config = dict(
    num_hidden_layers=8,
    hidden_size=128,
    n_experts=48,
    experts_per_token=1,
    d_expert=192,
    d_shared_expert=0,
    hidden_act='swiglu',
    moe_layers=[0, 1, 2, 3, 4, 5, 6, 7],
    router_score='sigmoid',
    normalize_top_k=False,
    routed_scale=1.0,
    balance_loss=0.000433,
    balance_bias=True,
    router_cosine_scale=14.0,
    scale_expert_input=True,
    init_std_router=0.00624,
    lr_router=0.00108,
    vocab_size=8192,
    norm='rmsnorm',
    norm_eps=1e-07,
    tie_word_embeddings=False,
    optimizer='muon_variant',
    learning_rate=0.0146,
    beta1=0.93,
    max_grad_norm=2.0,
    batch_tokens=[65536, 131072, 262144],
    max_seq_len=512,
    train_tokens=751300000,
    max_steps=4976,
    dataset='wikipedia_en',
)
Below are experts of layer 5 (counted from 0) of a mixture-of-experts language model. Rows are named gate (a neuron's input weights, with its number), up (a neuron's input weights, with its number) and show model dimensions 0-127. Each number is 128 + 24 x the weight over its row's rms, rounded and kept within 0 to 255. Numbers have three digits each.
Before each expert's rows: a language model's description of what the expert responds to. This comes from a sample of Wikipedia text that the model never trained on.

# expert 8
It responds to: First letter or short fragment of a lowercase word split into pieces, often after the or and, as in p-istols, l-ip, cl-, des-cribes.
gate3:081172132116143134117161088083132123113113090069150159119120150147143108102142134164129071099152106151160169127151100104120145110144126121137103114124118131122145143138136121116098103139120116147112086119107042161133146119161120129106134116127090130152165135129100112135115105138108110143102092103159124118119122114116147136129125149139146102181126109071138166131116099139147183141129
up3:105177139117152109140161125078126114121119108079133138162117151129161051141172121111143087086105137138169105118122105112121170142139160137130088095127128109137158110125100137119091112118101118109125137161130086112105113156133085157144089124150100127130166123182134113079128115095118115151129115107134118138149141098096140133144135098103171112120111121082136151148118160127143129140131
gate4:094121161105130149118133136183120083151157131148134155118146096157130120099098136117114111114090105115135179115148084161168106135114103115113121165130128140125115149134102103116167132127127112113156105133090119093110140135134122118126204156132130152087122148103126110149151147112084134071120147104103183173144132119169109137131144131116144148158143164151161110107144084156126136140122
up4:135084113162112150169141175136158131107142157128123146108131133108142114098107125146136136126085125080161139114148169129112164162073139145086118196100138145134136136130170118134127118140075127136114121123133129121103116115137103084095156132159143113103133160154129113131107115133102116101201150151147114136170113162146110145111108109177143119145154173151138122116138119138133170156129
gate5:155136121129111114128109133151110164124125084059134125140147155150121113074145136126131100138104135137135142125107106120118108111147142107164174116139165137140132124130121101115119130096124184139137165130137112119136088100106160118104147147090095161117173122105156141122128085118151097079081098086104183098155099131123134144165145125120132107159148139110134122190132134093130171132126
up5:117150130131107126130155134127119123110172135099144139114124143164115107117177125098136142140108109147169081154148102079134110086144133112159066094096167120103136099131147068178141126114136129120153131133104130126099122126150116108131172130109108175157160113145127137126107117143082118109162072118145151137144081137085150120094153129137098108132151137090126149143130104135168152137144
gate6:081156143152174128147101140148122078129132136113128172145098149144139106126127118103122106145154147152136134136166135084145100129086143167096122119170138135131120175090131161120127098145105149107078114115100072145119106137120120178111136126138149161096169156138129121096123137095135146172125131095132096114130116136118146160129100113120081101110124146097124171130096089116103154126165
up6:135090137160145135115136092085137121141119118077133118141149152093133127108121129127196129141086121095137095136120142139114086129178141131111113110122111073113119056120106119145132152140166141088130094112137160108124133104104148139122116177121132142120097147089131144141112105107110133108097107176138152174127138126156097105139134110092161154100171124120124168108140128157145101155114
gate7:144131152116109156098093102121108142116136132123102139118176151158129128138149164140139156123103123171110186146151106128168132131125168165112111132140114184127098148088119143132117120075118139138116148130204158144127116117117118137098104101123101126116153107083109125157124076170155157125123164122124140167126137108146102150170087138084115129161125136151105120152122146114142146089129
up7:138097123125146156159128115149144135118141143118131158127149087117131165114122174178128089111104122151133156076114130116160113120151126123142178085119098156130108148124151092143170141077172154121130151151124136132103078145131143129107107092112142125108085143119149119117104072156139124140129155113170129167122108106110123130167174169109175139095094146126136148150115102124109138159130
gate8:171123135126108196111134111155142163132141115136115113120128159157125153131112129120146159132117073096072127146123088138107111106095126116105136148148077109116111125097136105163115120097111101125133112115091149132111142135118155117122142159107228138173087116137127157145098149145125119133103096147111176148124163130135101144155137119148140113117140094143162171112153114131118137126117
up8:115124105118128103153162083091106121133085132167135108098086134074150106100143129149082154100113152149136117106104169118179104149144130107097128134154118150140129131140144152154107180100150100148114090155106139137076098119120114136152128142157134109097194138119088139136148164147114138132145134121124123155095064131135114117120151112136123152116115135125133084135141098102123134146164
gate9:169128138121139102101157114161123135163134117097107152116121140137143163156122179141123131147121073087162166152138128154114128121103138115148154141129138129123140125178103107115130134127127117115180124121092117125121176131084130102169116122115167149149151152149106133171092104105103116116144160143110104138094135102156105088112135126129107168191109123153126072166132111134173124103112
up9:117161113140110141128111147099128111152141110115154152115119107093168101134143135107159074107145090103144168127128122119129106140087085133165146113155172129104121151098108131125109145139102118140142054148130124128060146149139098108108122112139138119147118180163105130125090073107120142113125145138133121100114140128153134102083097160155127164174121146141127115142145125148134153089087

# expert 7
It responds to: Main verbs, mostly past tense or participles after was, were, is or he, followed by by, in or to: served, located, produced.
gate1:156151164105154096143165109160108135111111099129141114098108128150123091158092144152143108118116108067111161140126126137103148114148143127142150132134109117105140153103159099118145126114169109132148117114136104164129172118129149093118145093106064167091084138141119120134117101118129111150172154106120147116173097116100075129092149122117129112148155127136117163099114122078135157079134
up1:136136137064099089106152130134116111163111100124090142169126139099125109129152104170123091143150094079136122111085163123137144073166143118133142129102128122115128157130186101095144119116133141124111140127131127175139153104143129071115086093121123116093094096143142127149109101086140121108148150134108133109136117128104105149113145111162105110098104178141123145121120159091133134086113
gate2:128123158143124128130103131131164138133116123123149125111097065143156162097102131129095093095132100163109156112163097100091126139079139117138141101116103108138151080138142149118077130133104110137146168066137146134149143184154083143112175113135112098135138136131153097130115113113164132145148167122150168101111105104129137144146146108102162078088108106136121140157126140122115151142126
up2:127101126106130132133148117119122145101131134090139125129130198111089129124123141143145083158104147080140110155112123153173136136121110156122143153155124182125117142071134112115130134112132140122058078145092101111140122082121166117103112124123150138102125128126089152164169153142135106114113097132121063108172152128128146133116141160161116176138158140107123129090147154134114119112136
gate3:160113145111139119139154114145129132147099165122155094149129119145094165145110109136134111112131119175128094137212106148110167145133120102159109138147096123137144097128134127124126078101140098137140091135160144119105107145134118123091094096110147046136131095122114123099103145126086145152097080126148111123143103147149135116113130104108134128163114134125165165130100122124155126108186
up3:117109090174114139098140129079197087151114145108087154066121106126158113138120165141129131159126126152128145099134121181155157118107118129122159152136113158089088142116109127123127126142123146091112147119145173139136132140146117096119133148162117172101105105162129108093111124131160122148145147134168148108164098124124124157119158108111166136152138146144081104124137143143103112127078
gate4:132117120173144097175209158122133118118119112126120128142109137108109153129134134142125153145078146156149108127121115153140124143115078109150119160156109144135146124129139140141122093153146117113111124127131134133141094091122155130086130120171146117063119155138157124124174121118138114123142163096164129107139102123118117108135091101093145059128161138112169130174148105131093128067133
up4:115134075118098157175180177107133101128137121156114107167126188127151102093101092120109136071101111161106157128131131129150107094121150115104103099142144108105138110070148111177106104089123149141112128156108114121149090149120082138136133146112135137079143114135134161133105127112137158147124167135128110140139122108105111140112125094113151096093131129133154172090125136129145123119132
gate5:128130134110103105108124107115088126123116107158123141152150155138160130142124117181130101121167177117141164153112111125139093130152149089104130122113109132172092112088110100206125108142113099147128091105131111123144161087098134155115170121102170122123135175101124121113083158163095145154135139078143103134137164106119121155157115094148108123134113107139123135146118092135136128086110
up5:094110088147120153112119046091147121128124105083114126139125145138122082141084114107097114114161120122118169126131113101138120139072125112156139101138158104123132114090084114114135126117146109127120125101123131152122120162156075113117119112094129096129120125163132199131102145112123169124120137146103119080114166122120135151184132137112085141106161133091137152148131130138097123152123
gate6:156154173103093137105137080104103073108161110150145142144157138130136106134117114126119135173141068101167164128141152096143166152110148132138099143118107122135135141114133126151127123118132116103118137060136154162143116116166153112107087163121125148145132154141106097209141108131103126145151125128149079125133143154129159159137129140098140146139123102103139112131188121131111133098124
up6:110120128161139142122128170141121073136138100122139095146087099118137145119152118168117139141082187158143148131155120132108133134150088151179126153160138129110177151125092145142138104130187148133142111141133101148112138168084138118132143096085145119118133134082130129107105158098089135136118106098174125127110167167124138146114137152104111114171122125155140173103123099121126145115163
gate7:084110089146125131153105130131156111134149136135126117129139116119151146156135081161093129117135128137108105127139140145114136124058131123119134164130120135138177145076082136134196125145144115156075100134123127174098091121167132147142136111101074154147127153118159126155099092126118121162130140138139099114122100111181104143145106179134091139142149133149105109133129113155086131155122
up7:128139118108140155075169123106121112143100158125121135122101137134182122093122139073131118152113145168119125184119149106102126130123121130130142121134096124122125115105112126164094089107163149135167123110124146154118116181156094153109122164106135089133121095103113141138110143137111159103119132126126142154196166163109170125106124113145111146166136101095093144181110120100129124133077

# expert 47
It responds to: First pieces of words opening entries in dash lists, often band personnel or infobox fields: backing, mand-olin, reb-uilding, Exp-osition, Genres:.
gate17:134143136164122141119123106135150069092143099135126151124149153120141192125156142157155124143110172133176125132114121153131102121135117120121157107138152121128126120125162111090145152108141168106119102123140149129131119077092120109172130091133131146154158159157131157133142156150150136098093125159124146148141176111145087177103179132111075118104124119089139125160148141072130125099111
up17:144130137112134114124158171128130127150144134189143118136088119164120112117170095119110139081130147133145165155090110100138112136136118177114114140195119125137137116114159108087130188129134146116111101122127145133123117110140136091104132109108136143159117134114089161129126149121153107157150100150117117155118126098162110147109130149073075126128100099142123114109141117063094133113070
gate18:132145130184157149138096149116121111140158179116120134124136130102129119144148136144137124128086107132111118097147144156093099157157149144157161124132159119135121121130141147068174142113144147116132148089182115166158102159164144132138120135139103105123149139159128100149106134117095103115122175118099144166098117112139151112162156113121177146091162127136085139153122134122090196106122
up18:104117160103139122115086112109095157107116162156143116162145109143130134144117142138133128113141106095098117178133088139079198131155130141124119115106170121155133112113163121100129090147111162165108150134109123116139115100130097127125122159085115137146091169107130127090120146159117096147116154148100157094144085142118122156129075166107116139165153098153137119140069140151132120131111
gate19:168163115093138148130144114116121149138105094169144154110118126150158131133089157131114151065145137116102164124098093111158116135134145163143145102115141098146118134120095119091117159154098127144161111078160124160127131087085090079159115104138146151175134159108144138136110146124143174158147094149081093116110163099143128123107127100132126142101132125097134152115148121116097130135156
up19:104098122143106118161136172193159137141131153133132139087126125141139149110123106116132106084110126122111110119126144181087140153124166160124128129145139120140128134152047099108116140120163108137133136107153147122169123145139159064104129115126104158146112099103113145125107124153132182124112165142158116067135139105089117099139127119109148160131127145110120143155156121161155096087121
gate20:126147138180127139168105092161167111134138155138117129131090073144132103135131123136148101093138156121161132170152135113152199134124095125165098143151117123149116121152129156118146101115138112161089113156133115101094178139143155123116121135116128104100096127129182144105118068119131122126113121151118111112151130115136144117128141120187159100121149180122157161115140112090154115151154
up20:116124150156175108099109093151144116130087077122142107115186098073166124134137140114180112115118102158141115128108103128098162132129097125150163135128128084095153132162153136104138087140155139139123102127144129089118142157122131154144134094128114140168130113105095082145130157088109131147159112169127128158129121123139131115115125161132090146074124102161135126157146095122105096121158
gate21:141104094176115065160108137145139110108119153110162119120121144142117130111136137130137121075120201191088096115139129113153149087149151134125125113137130099122150126099137102145133126143127138146116181134102168146130133132140119166125175130135113123158125162138119128143116087123103151133098112114147121126129107124075166136173135162102146112128114114129107202110107099114133128167125
up21:148131121135148127107101118163163119128102161173168109093173109132137081118108146119160137127147120150137144102109123097137148130123094125117148171116122139134164122117086124106136156112145133108138102126158119149144041152120144132115162079142154136120103145098127127129119084138088150086099144138144103123084131164123186122116150101158151136146106125142135148115104130104140077134164
gate22:118146125127117128112125119171174126130091159153118175145122130114118116124123161144090152158130113207165192157119116136127128111169162174156129150135102123115085135131106128161115144100161148122136113122137104095119117099131106100099138114138148148113118138146125123108133123144118142108126110124120168127119126165104093075127119100097178099148153122166089126155131135140143099166080
up22:094164129106107147138123099092134163103134132109128107116105116068113141085101161157106144146133097122119144137195102158086167104124144129143109128102155136118098128127153118116149171116121109168127118140118097124114102095104119084153149147096168120126124154157094152135120127115136108122120095066161135123156174128087150135145108086145125137126132119134113099116089111144162093127157
gate23:142147174100128126114106109129128135118136129148147130111164152103081154178067092107128136132132136130176078127104109186135116145122159154090178136111165146125124108134155115148129127131153103082143132144116131134121149134163155128133096166117101135141158138088136091159115131116150120175096103138150131145132143127141104189151146122138155146125125147154116115094178160130130111089115
up23:114135172107105104097130116105096130143123098123098091149111165108124146168076081140114131125126103131140148097187134146128160144151101138132139173115141121108144128176147108121135113102106125166137133100139102129147093174101135129180090127138091138179161128081163119079113170138186128118131120130146118161142149152098159131113149132115133122145157116147121129104140131111138136156120